config.toml
num_hidden_layers = 11
hidden_size = 192
n_experts = 8
experts_per_token = 1
d_expert = 512
d_shared_expert = 0
hidden_act = "swiglu"
moe_layers = [1, 2, 3, 4, 5, 6, 7, 8, 9, 10]
router_score = "softmax"
normalize_top_k = false
routed_scale = 1.0
balance_loss = 0.00163
balance_bias = true
router_noise = 0.05
init_std_router = 0.0128
lr_router = 0.0007
vocab_size = 8192
norm = "rmsnorm"
norm_eps = 1e-05
tie_word_embeddings = false
optimizer = "soap_variant"
learning_rate = 0.00558
beta1 = 0.95
beta2 = 0.99
max_grad_norm = 1.0
batch_tokens = [32768, 65536, 131072]
max_seq_len = 768
train_tokens = 371400000
max_steps = 5595
dataset = "wikipedia_en"
Below are experts of layer 5 (counted from 0) of a mixture-of-experts language model. Rows are named gate (a neuron's input weights, with its number), up (a neuron's input weights, with its number), down (a neuron's output weights, with its number) and show model dimensions 0-191. Each number is 128 + 24 x the weight over its row's rms, rounded and kept within 0 to 255. Numbers have three digits each.
Before each expert's rows: "comes before" lists some tokens at least twice as common just after its tokens as in all text. This comes from a sample of Wikipedia text that the model never trained on. Tokens count by the router's weight.

# expert 6
comes before: " of", ".", ",", " in", " and", "s"
gate4:209144091160127112103128121137123149161127121094126145160120143121147110140142155132083115081127161082139095165126151106105115106111099130126088126155123119127124172146157155124121160097119137141116148102166138150112164135100108139166169168115137093123147117111095124126140130099176149099133127113114140126129149099144084127138140122119136133131172093108144104121120140146123120127132158155161161137126152141119168102150155118093127170102087127111100130171101130091114115148135132105082127130089167125156145108167109107153084118111120135097114126080116187119114085158115111157
up4:080070163096147137150161125095169169060129131133099106117121090113093117132143149149120168114135135147125154097152108141116135159146157127144149126090124091123113142166077132113167120174096131124119124118113108139153123089151117134110117111131128125177145135151105117148079179100094153151196070129102114151148097142133139109141151116137135137127081121145143155132116112133142138142111115114109102133072138133111108129175123110129128119141163112137132171075133124152129110124133131152141142149155105151103082146083145119110153126165125113117144137136139103130120179146131119131
down4:120117186094135153145143122147095124151154132120174117126099130096103120120093121117149138146125074107134110086104138155079166135114095112117095120140095159149100121140185114141135145138124137131119129137128154121142132130162143143126136106132139138137146130136140097132052125122150137115155122094123129141158142160144117125121133132121110174156115150137076149149160072141140156128117096132143086118101122145108117111165139145121160118128126067121106161093166159117129134133123072120087090109142138108159093110082098133126146173105118145124096184161159139122159143165117112167
gate5:118124139093129139119084120138101145130134136100114070142096141148137082150133111109145134131135121145162089115156094137104142100102135133122149139095116084141149139129127115155160195156100155134141137144154117129081140126089142123114129150119112092135158103097071126141144123117078114077092167120169130110134145103159133158132143137118161127121117123148115146127165157143123153132087144111106124103166121151120120152142170102108117126104108133153130109070132168110109151138135121101184114154145170125145117116122100087191168130133112131087163159145159139116128124094173133116
up5:116124122064139175100165111123105138141099116140126105124116138130169125083106146082149132153141130104073110098118122118117163181124134128113149142135124122132114149119121097117153146140162167134113128116108085162161138151118098120125083158118133108152115128151071163115115161121117172141109123119074154123157140076126069107148125166120153116137153103167148139137146156141113117129140102163134163103123122118115169146140094110109121129103091176104110182116097118113102136157127128143160106143114156159139154093139117133169166118142126162111122114149121108101113105145161133089
down5:116069101107110124181148089128140078167117137150101141153113162135149118121132186083122125129147144125087097102107129109137132158136130115113104134137096084128134112121121156112155098119122139131118156113156090149141144170168122116117113124098145123149127161117069118131099138141124125120131138108107159103115119146122159108148146149145100127144159069126131092134071131174104138131147124157107140111124151089124147146171139109171138153107126123111122152105171109120133126136141148162160117106135109167172140153143110116150159094160132153128107157107079164154090114110141136065
gate6:156135109097143120090127157103137143149118153135164075155111086165149118129102126104094143089079106101087100141115133103125117160104149162053140141104146100125139148136160127104147148159120124131103093110113146123139149128137102135151105162130088167118139141156099187173115146083149127110120102157151118108162147137139088133150121126167109157117106147123139163123134138111136142139133129136114120104091143105144147121136175086158085107094103102147127109140117127107134143128108107154128118093120138159163146149173101099117110116147126106129149192175106128149175129134125118124
up6:159095128129152158081096187107122107166111144137133119115097079171133117107128141138098140122114093120131115139181163107129172138078119157132140123100141089111162132094171129111160144138068128116119079133123125085181150135101138115172133175122130108155130146137120180133125140114143131098124111124135078129129100131127119118151115155156140133170152132104159097154155140153140116112142138174154162138126137140150102126123149153142119109089106115117108146105119089112140133120079143125120096101112109142164139132179115087142133097161147083122123143111101120127143098148120140094
down6:086154133169105069099145110125153162138127099135156139126147170139083166121118066116144147131119177122144105142106142121142139122131123102105115128150135112079118145110112131155106144166178109162139144110111131160102110126160089138133128125140112132155149142095121075176140092155151139110109070091137107158131137142126153167136115136147127091108090101138149078106156130124125137122074129130124139122131135148117156153123065143154142198120141136125113150142133131150111119133146103138133108167167149124139100131138176105109129146096131137129120084125103093145109105164109126105
gate7:164114184143158126137128106120129123143114194152124137119116114119132138157112139117097117096135158112132119163144100168079157149105153161127119149068168149124103107117157097111162096105150115128104097150132159134150130094113107158147155117153105145156110131171143125152130103096157121117144079113076157121154152132111134083173126115137111145151120119118127065152146137098092146127141141115170179106109127174073130137111104118138141128143134118070136119139089142119086120126092100135126113112123142138148153107097135148170121116145113111154144116117147137134142136109152079100
up7:188132097070133167125154111087115109126147123132135144169108150177117139129104107141160159126085124119119134125088161128145103103163107096149141132138133132093191102098112154171115149146096114174112144075149138135099111124146093139110087127153134102139142166076161126085145117109121133152122164134137123097128122186177090114129124151143134089123089112141153107111106079147167110164143129155163145146116123115143117156156157133114092104110151126116143148144123153156096105100118124126111121129131148113143090140128108142086124130119155136091139113128117139096143157114118125152
down7:077118160124164162163161101168110168171109115144150107097058132125131137131153148091148119161130139112158070100118148114111106135127106132133108084106146123107108117148170139153146096166142116131131125138118106132095093161135132108153101119134082155158140121128124174124100113121115120125130123115150139137098067124154149150084148126103137111113105111117140135075106124125101153148135106165121115111162124143138134141115160090085133143110167167172148113107128102104164156093159106157159147136125108125122106136117146094113121151133120078144115154130133145166162140112119177144

# expert 7
comes before: " the", " a", " his", " he", " which", " an"
gate4:101124144131124104154146095123162123163134164082132142170074108150164142082169117115113104106170117089140155120161128103113173079100124133112111097122113091119099118193122134132124128121111101156163134111122164091160200090105080128147102077102132107129161157108128138134131112108089147147116116123124176139142163105128157096130097178129122150104113157135139113114135124136160122157078126114108127148103173129139121120119100142135108161106174133135150152145133120088134136118125134139144088143114115139155126156132121165110107122124110136152147158109126110126172135113117126136
up4:095116135123168089151103133181105181140100136136109111123167149116074119128130122096133100184060119112124152155126139141150084107134150071106121118126147114093120123138150110129137128138127186128096151131130130148114130113127111134131144156100112122156149113157119168132153155096106126137144122110142105134084125139122104143121156123115103127191109138175135151120117134154164172115120134123128109092167123139136160102145110144111154071141069111111111095125125123114120142130106139171125154147121150144129136098163109116125141156092096134152094120142169169156128128130065098128
down4:155108120104140128118133124130100120140138134124116103128132105111162155104147139107145161132136089131088132160135117148125116129150134155096128157109117171108149103139088082106114110063100126119123112143162128141127125158132167083098131091125152121120123138060167141121126219140134138165115138129137103121171109158173157159097139130102107080168162095121141115127103096108124150115154126080117136134092148177115118165161143133135152118135127100152103151108125132122138155152154118143101073108115126091106127139130161124129169129110142129109126107138187155136125102139089145140
gate5:111144095123143110158148100144142113157159115138112079124129150127128114128127114138160093098165161170179150119123143124090117117145118148106192133119131119118159151124157075106139133155130140134107157121114152118161157132141100093135110156169153085100140080117122143130139128089136149107169128123141156115132133081108106123143120164112115120114112099128133166127125076135095101146128130126136163154127175117100105141109157070132116121135130140170119093128105091160170125073131151107050129128160105152143103131161120138123141109120134134104168107132136132096145155094118108169
up5:103121122164112120130116126119087128140168096120129117130142106140163138140103150123160086117155130133138135103131140101117135144134122122107170175124131148146144137090119085131164117127070193158128147125060116132139152135102142133077125134156135101154175086169124112126136141136135146110101154059133119130089116144140137077142126113099127135127086134157113116104128117157078098116155160103156136133114170114081118113161142154102109160143120117140142134147103070148142136088148143114118134146172112133140147117105147129129095133142109154128176118139177090118142095124134171135
down5:090163183130126099150144130119139132125153147155197139098092134136143086069148136166114108133128112149126117121120163135102134112105137147176122135117150124125135097130091117157163148166110123115067131140150090114097138150162096134133131123075137104152112125123162089147141154095165132112134135111147107161135091152113128119102093110153125146150127136139170135142163119125117151145119183131093139096119068115109127088170116159093177144127118113152100147150145116151109133091102136126120104120133150149155100174134120147116123111113100105124115108096105128163101128110097142164
gate6:138117137108156155164110106176119116132146140147130158071063156153136131162115137140142106139135155165121103107111143141143082178104128108097167088134155112152128179111103090151144108101104169107143155095112178112136108125130151126126084100130132136139160126136088125130125121106082121120160141100141131129095131120131165114161112139149138128101124074129144096124153114124146091113121126093070128140124110120151148100179136169111102141153082127110155131115116153112107147134143132157119123090125134103149119115134102156154167134158110146153114157102140123180109097136088152140
up6:146106112129130127105107155136119126100119133134159117165167106164106153137086117133143141139116109126136114118138149171111151126167095139155113102154078149120131103145137143155080124122145095140113095108138084139155177139113139121160110112152105085097124089135094085098157099149190158104120113147153119182126149107109128132120160128096143124093085175147140144149127151131161153159149086123129151114167136141137118141115144080124142117091133112115106126134094166156117083111085142109103147135156091112124146175110167131120064128144143154115109133154117110125128138151117159104
down6:154159124115101132110126135153153138096167136128141127147149127160134126121133123132118089116130104142082115113144097127132161123117114109122143133164148135121118146095108079097124130111156159157117120090098152172133147123122147181084088102136182154128099127128136142106106159113130157148118123145155112090169086169141164079108116129081096094176122107134164110135083165166106122148132143118103097115091139149139144099126135098129146132159105123134139131125174152149148170099137111169127086122130079116131127115153083146125129095130127154166114135070159140150109100160114114144
gate7:127077117129133121160165115145090112151147105155121117124119133082137174138123125129106104152116134146075110118161144134142119086118097117148133102084149107064096170112083160117148137116128120164143155156167141104125113117153108175140129113149113149106099164146130154110138083116123139112098152139178123127099130097114131102116117143141128125158119147131118149123092170118142140143121144051098145109114141157117151156130091094147126152135141118095168157141137129100179122116085142116130142127137101164144153132110102094116129186128188132103112175134164142119126109124124115114
up7:123116100135125118108096150116103092124159135122118119114148161133083136113109146130138150125169123104102156123100118137111109151133160093164154149131089158125156101099149102149122144125148144125133088123119150130129162110118171064152127079153164135136132092114083104145111139102146121152153106154140143091105116136184123153127101151153133122122102148107110135104104135173140127118102122166121157098178183145149144119146140105086152133162153103202139106112144126147139117185105125151138112093130078126107148088147128107165134139091117111122124147135120156122140108111130108070
down7:099157113118137104111163119137187155122111141122133068163187118131125109125157154170143143156095111165109154143142136176092122143101132132089107106167124132115135127108151098147122141091106110125167156122151125125133170158128100121097087098156145102127123108122150151155146102148104083130097135130107107083141105107106098111151121074176109162125149151159123132140141128117107084085115088116126154154099141115111138143089159133107123113150141132139126126121169125143135152131142092107103117149119099130172158130165082137143122129089088125115143151134166140143095146117126136176

# expert 0
comes before: ":", "  ", "\n", " 1", " \"", " 2"
gate49:132176127122136126137138118105105128089132111135081089119149157120111126095111072140158095116103140131135173134104144131154140149097137105184115120125118105087134121141147103092184130143096079118131146070097167115124127134150120139144171101142128099145130179137161113122163141142144180132109148121102154123168145150136123139154130103126084119120135172120099108133143133081146138121146138138139150110130138116149118151140111147131143163121113131099125140050107090147120167143129179160116154117091127145149113128145096141101136104112156149158117165133135108076102106115115143086
up49:122141077148136144116143157104141175121097132109114127191158150130093114096140113155152091129091105114126168098174116142138107156085115109163094134117129094091131115155165128105090145149095113155123133086089160138157169132128097130096177117174116131118152114149133130124148111136144143119140126102136124126156149150099115162120109128115116143127107127132103096118186103151088125113134138121131134087146168133112096157106147155090155151146094150127140102085107106156125128120162168153115108155096149118118138096155109152129144097134167137108104097162156127103089152156156117111
down49:183118130141135131143153107131169125104118125161073127132136129134137155123125124152125163079154099129116145061107136131132136133131092124110180084132092105154141171174075143127113113122108105105099143121132158152132159132132135112120111141117119126149105113148126115118141134127141125117106108143158132094118099111114151171135075097152106146196102141154110142132150106123151104118114100157096158172097098120109115086098138118138145183108149124135108133118128154149122142160119169107125143165159105116092126120123165174139124107127121207092109142127107117149108126144095148097
gate50:136119164112071119139145141112133148152136121088121129156140123112102122115102118165128093138131154130131119079134156135094151112092080106126117167104122152102145127120117124096132158105171126113139112118117140132146131138113065140128131151164138154140107124125132122093145102098098151138141126116160152134162106130136124145097061168095169156121144107133120157093124092170144145118121109087147114110086129148148154129130104093113142088123161163137159130144152145124143154129135145138118112147097146093115143114130127110110120171115193166183165091174133151158124140077076112122
up50:129144154125070117143098158120155149112094119108126132157133111167129116107099101142139138100154181135121134164141127119074108120100134112171105144059119125084154150130143084129094182108154131089163108160101111142134106131123079122119118149150111110113125134104113155106063071102137129107144096127108126117143157137129155136063124080115145109126116135128112133118126128146131145157165097102113122114118114136141113155130125126150118127156163147116153112149149171142158122118116118153139155111083162128136177112116112117127105132150136149123143138142139172126133167158186168148
down50:114113111158069172172134143128148145110137145143152139122133135161123147114150124104111142153141125151113118128157127122136171109144111098156175110124140080111125129107132186127119102079143157116141163097154119127138181082129136128115087126147071137127131095131148128117118093107163116173151129116101105112109137095148126108103143117099132105149111141146112164093138157148137105122085087130113105077122137115150112091139174170114134141119137166140155098159124198141121110108120127124085175120127149090140152093110125125132086130109140174093160107132138152119151108139129105136
gate51:167095163077153134131136114106138087149140150138148112113119126152141137102122117123098124128119130133133116120103163123110126145114144150093191121116140116074192185112140115145087139131135137099054115162135112100137112132140169153087171117161094156109121117111173091139135130116085141097134134126165134159154122160130139107121089138125125166142118129136113133139125131147131149143109149151136140129114098115142151138130168158117125108084114100108151132124131107079084113109118158111155075161132103140146123108133105138124121133070138152163133133112159154137129060116155166129
up51:117123143147090114096104111170097112160196178133192135162158134171120109122111181112147133139143157103173132135135151105153094117121126132113106108146139123117165133090172129118149127129086136149140149104083134090110160135115148080167132140113135104123124125134138155115113161121144132148135130134180140163108096123123048148176159128096101137107137127097120118149119141167134140125140103169091128096117148116095105092133122090177138086082128131143129101149108133140131131114111120138136083126079112125123121140125120128118170100155144096141122139148119126099118126133128114121
down51:133128137131107114158109130145157180153122076120128139096149114141138129097131065161117164118144145121127103114151111127161157105146138087118119101100108135094126103189146093132140140084136150146154140132122121167143133153148129140137108110096138130092131157130096142105138167149132106136148122130141145164095184157128140136130065122063139123134120173135087146134103105119126183134122155063117154164150107130122091157128097100116140124140093105138147116135087117139077120103115177171125124143183119135131136138112156113134166120113136118109113111083119126157116137122127106132
gate52:115148123123143144077106122097095135142208141117151148142094124131092116093132106147126109108156138146096162143154133105125104141114128102111121084141152144172161115139161111148139160133116126085139150080141154095129153097128140149122111150127096136142115093145140127095109139123144091140133054148150164131146141090166106128159162161151113109094162125143147170110126130120156122138153136148158140146145131147118128128128128159115152103160132094114139141127182139101143164120080115097143112126075103179113125121079106141062124138116130130127113113146101138110101138094116112155
up52:090118128118119145086128118105114143113134101114147080154096133178130166124160128134114105121181136141096108165120174142153095124129153099127100097134127136168126126143143131123147087151163150133140099118130097112165187085108122113099112088119131123099141109078143086112111148114137111160138133129122130113154142142173109109147134120154117113097175136124124180122130116138133127123147101135135129139140174131148156155113167165090122116167124104070179140105159095094116170140123115102146138102105099140092120095109148142064115120153132155138136138141086162159153129131141118133
down52:135131133152116112108119128121067121143144111156127104164105141149117201095151132146117096145137128134129121162154153123147105122120160124093120136145100167083110118134091124169140064147137136072154151092165124106140132125138109106109138123143119124125118139126126119070085155101149128147143096092126140124155110148135101121099125127133120132124188091132096182068117134117131085137161159109123109109088105163092157080133136141115107168115165155139125116156164122145118162173118104141097107151126135152120099139130120133133131155146119137143171117165166139125109132144112093146

# expert 3
comes before: "=", "-", "|", "\n\n", "The", "In"
gate13:126107114140133162111131141091116156143120108118148109129101090162123139169164115105177124125140134099111134143162152137082074111128149175151109114149094132196112126135165105120105161132121141125143149100104140135158095091137174145111098147132139117121115098134107112153139134141129160123108116083131178136139157108086147165124144141151108142137125155114138115147190140108129117115136126120118116138141139122095116118138131138145151126148167130150100142151156078131167090092123104035128108088141129116148109150124140113172122112156133094080107148098126086098119153102131134140
up13:162149144081140105128145082139114111154141180127120151137154170128130122137120087147130138177137119127135142144062122114123147132104115120107122112118136176129115136139071155171152126103148136119088116114151089165100113138138129095137120121127143112137125148167120138170143124092117136155154128133081118101091117127107056074141156114144138111163146118122134150135064092099135099133140139163153117131146093138128131164113131144106088132105136110111169132112113151112118121166088144146173107135131147131152132146102103138160141131135139114196110128154151164118112126121109084088
down13:147125136184090153151076142140123101144126148144146089152155098146122097085114152086140124123113149122116153085097158106141117097167090131155149081151134169117144097151096156111123090132142153142104123102125131142133141125134162111134068129155090126070141174139107142084077142130139134105090116087161150093122158124174154102111133154123159128114137164108128149131153155142113137118138114140116152122121129190147128142143125129115165138128128122159090138113183098139123110156130135117082115100106139133155103114130142122105128147129135125142097125106102128153175130148101090143
gate14:083163135127103078165145143159110140109123165136129152122104108112111153128075165121135162152132129128190131143184090192098106107130104102138109150122183097136118124155170121142091166142106169129155163120130137134106130087116124175121111115118113144135154103128122114082121119129103118125108134139136151130121129155156148147139141107091178137116179084149115149119167149139086128111101147104130111097122111119125099156079153123101154131089160145088127107120151141143153128078144133136143095141125105097135139114111120109128130129116092116114134139109149145132144062138144137138
up14:125093113109129146128124053130184096161152130135090091096132088087128107182133109156121163116165112130109112138130106079148118131108129109147143123136133133087130114102115127098156157148140115107083121106124189154080138101177132145115102128134137102125129118111152156107124101119134136152150162096096111096136141155106119107143137177139146109136130089116151151119113147100162152096130156157075173126132138148133129155123119114108146133147127124101146135123149144108141119120143100178173165114143144106130154095178125120109179122120129117100113151107123109175108156112137164134
down14:151137113097096098098119135124138130165110107129150112144138131120112133161140124121174162142109157134132163129117145127122103148133147183121093169127142140072157137112087142129130126138118130134156137148095131140124138134142150140107118126161059114117157159134090100112106138079105137063139113089117118115105106102096144151087091131111163150153125133151150112114117135085116124150137195108146134090111109124144136113165138063116157157128126125150144105153135134159187109121068115109132118190125150119135102162139100144121141118115148153152106161124115134148070120134152120137
gate15:105111116119123134114135113132146181123177127116146129155108112124122121097111106140130173075160099144140100115150140118125101132105113112114107134118142103146175150134112215157106107143159106140090129130132092124142136105131149132148163105133105157138104162109143104155143088088130105136126167148097118118084115126133115142172127127146147162129132141144114072129127099127189171141107122152132140116063122137154115166196104137136096132147124097133106163126154119109125108156106130110121135147106128100120139144120121112153131107161124114100052116178143120154118110143127155100
up15:134114090156133126096108125133139125109125114155155148129144152104140145141128130136119152162131094156089133122092162089113119146150115136137137074139151107098100136103109091068129128148125129143175116091144159096158131134076127159170115137108113104121149160155109120151101128156107163097177124144146090105119116156129162142115130145124098102142126120072114171147167116161096126135111129102111089139080165138105165109129135121139135137111132139113101120142171145128132104162131142141138188153129103126158142114110105134144113135160103119135093068115081185124157135120123177114
down15:137115097127116119129127135135109121094151095137148082163103094138152108151139157109154129120158126131148131097131168113164091134165104107128140107121129152159110155130149128141162111158111106075121092095114113147159138097101132095119093127135135099108130140139097119131129123123137178144161131111146120133098141062124187147104108151118148137136151114141124145121115093129134117154108095157112129135106128104097181158144094127148189116121120125128135147101139018157149107144139101122162167129128123148107148129127140130149157103143125096143113158117144145152146118084173162092
gate16:106121134118137121131130141145173109150115156115129121116127060122140101172151095147104146094121113087124157135074115135108127171139110136104124126126114106106150185106144151118152171154094093124125142177127153160129168077087105136183126112126133086134104136142141128115128111130145164135092129134113130180098121079112147110113134152154122108117126145175140151136141125122128130122112147160120088116121068149149115138129140103116187097119110158098102083097132162074141132153134100126127107160129114139133106119127152143147143116155082126124135125116132116190146118182138139135
up16:154140133137121104131125109139131161116102120158153141153125137138108147110146164130135132077086095089114137153140165098150129143095129118171144166106116039162100116107087140154183131136102120146161160120170101148130108129156139131140112137124133133112128155088100143061201110105128130141143120136098183101138132151136121135143142123102142103141150168082140095129122115133113150133149097120114112132100133132126147105111173081132153172131143098112122109136126136140131119151124144103154141114124127089110115112115144117139108121141084182091093077144108154116120157139144134149
down16:153132100093158098130147101112108122183137069148103157120150148162133126082136124144154178115141142102158134139141119153159117089146120120129112147118122160136171121119113157150139139132121118140155122144123112127147093108112132115120114119150114152133144119128109138130116143131127092077090137135123169124172149139184150152123121103100141145169167128148108114077133124059086056154141114160154094111154101138177154102139114100142101137128129118115100081137125104102130157133129127118084102114139138124158138103146104147123117158102129167110160071104127129102126136135112169157

# expert 2
comes before: " |", ")", ".", "–", "°", "%"
gate13:173167169125096086143154093105136097149137111123129107129090146138139122117106176123101146117129129132121119116128094118120149165127123084121133149107134161124201184096172132132146173097126096154101130142102172172073125113129127134122157118159140114130079103094115126119116088125119166157155153097135127099099145121132129153125154114120135122162135137114144127116130094135109138160125134129123134097096101090084159119174110140115151157143141120140113139121097096131127135130115138101122108161144132127117092116112113182114087162156106124171167099147097186131098134132112124152
up13:166130101165107083089097127118156108137123165102102121153121105156141145109154139093136176093160105121120146106143111141139151125154106113116119160116111108133096174129112111130127125098115169132104139138120177164121117110127109114126091110149135170135120145181122111085142127157159143152183149140120114105110154112141146123140107091177086158141137101173104115109121151186106121116105127110112125098134127123091170109112110122118142190134157136145174130123147142088178142142109127128133136146142117119088166110111108102111090094153095111112150142118178127158108117105103124102
down13:141138119138112122082146163143129154120120078120102108174122102096116165102111166091136125129141158155121172131101134156129156160118105140138124137092121140133156169154100136138145106125176160075093182167177099136131131134128148085126142139159112092148162096075130110148084136138110079139147133155159137104128131141103080158127138123151144107126134129133112147113117096161124129120081115156139087107142157140107104124127117128132131161115141124113141109152169111136071115107101131137130098191108135136114140082132155108119123097109146112164118094116112120116147155110146134172
gate14:126111158148171126144130121154157140096123111092145140132122121139100084100119104081131132093127162089166108135086160082133136116138114096118134143131110126074145185111147127122140152111100063143119117087110129136130152125134149162119126127111126134120153096129187120087119115077097135083166128127142123119124157111131118107174124061153160184117155132118157129139119095145135164141137141157078146094134143109127103138106143133114139083106111121122130142167131128105097129125147122125124133153145134173155129115087161139180114118141134152152098122150137161126156144114146128176
up14:135131107143150150132125145142146144070083122176150149149073118134113100122116099084104116084109128102162117124112128111134139131113120111109136112137123126083114177148156093164170103139104104168121131117129199144156153134149114116151129146106163107141137120122147100145138123116088178109157150137122144112120140162123154111143156071122164156116141102107136152141161114164130136129133119070090156115098121116177098151104123116120147149055106102155112125152162165122108157116120103138116123167133106152139127087118107124140140140145133137127139092139153119090106165110153108122
down14:137123106120161087091093120141155172152133091129153107148124145108133133090132146136121094116167126163160159147102116111118133131143143128107148126122151077113138153081148132113111134148118141100118107076123109098091122134098195134144145045148158128107174131122156134089100170103141107136135118137129197132099139110130133093153166112128135163126102130138147164157132150154147138115129122099135109126140101106130128131106166143144152119167131167150136113165114109163115122132150116125119158101128125133082118113117143160093098110173106164072122115129125101104131141120079133141
gate15:087157085149158126156109106129137149104101152110125131139099116102112129127153104165109108095139148154165133144156163087184108124059137151144123136133142169128097147149123086100129074145123132098144127135151145094144129139147115174093160134092132129167130124115106182109066134151147113127149102127095122170099111117127138096191135121117134122134135153112129129146163155161112121097115123177133125117112141142139148115121123133172132132120117117184075123127159108137139134082128117141152116079110163093116143094098154121131093119114138137147124105166125113125121107110164109144
up15:121151145144166116135147147082115161107104158135131111099149145098142138097169099123099146115145119181106117136099104142169109144177126103101142116134168161151118118151160122108132140127111098090104118123159143119095156140111092157113148114140124125101137183103149131116106122184121174123108135139200139106074117115110115101134139109145142146127156167077161143064154120125083146121121139133154103142116174151131121109116166164157104128120132144147097117084138104122143141113125129158092144130138110109091154117141152149130130106117127086116149115103134090116132137120089143089
down15:167078125133064117148072119185128119120118092147114171120143146124123127173138131107139143156137100108120128142114102129128138108185119098102114110132103094138112109123134153123152117154169127116101127155147118094131125162107099139121132129121110067122124124112139116051129158127117141145103138078136149103100099110137148129135192102148089105141157084136122156118116129162142168140129151122130101162159146159136147129137155120132138144153103142152149112136114089071143170134112159141133090099121144105120138126150168137108129146175134147096130114097125103146142111103165144167
gate16:100145081129087146141142118178134110100125149142156093127111159126161129147126112121172093148125147107124175104097145169125115159089150112128135139141100110135137096142144078131116111072148118109121109121131155136096136129114111143190135126125176119143145109132113145156103107130154099124154124154095183122133163124141123126125163110135119161124126098136123109175090123131138124106151108106144138144121153116133138086175151115144145107112133135163150063133126109166055102171133111106102099145132162108132123128147141117109178128127083136137151114158130073101115101156142104118
up16:145099138131150126111137111110130175145151115167119076127119112105141167099153134098119094117144186125127111126140143144138141122132164131174101163149148135137162092196123165148151122123153096142016142104085130133103136126112139113129121141137133126100091124132107085150086154136122112134079094134106077140110131168116139150129165132131121113173128119121104140097125142114131144132111145127123126131124088130146144131152128111101144157139125132148120174105140115152119136127143144109073128140165109098141116140142089171117157140103103104146144120110111154152082145116155086138
down16:135130151119129130155101155170140130132144118123138123167118162124117101144123124149096092144086106112162132113129120117134104104128071137088144156142138091116110119118120080117130133110128180107138178182137114109153146084120149106163111092159121143166097138144107140147196122145139108095107124127143117118132135127160126134116111167115118155118090120088143164124100122105149142106099155094078147100141139154158136125165103173118142125125116140122181120111117104158171130153078121139135103140160147136107132084122128103108135119118132163131130092146141166182114119081072136139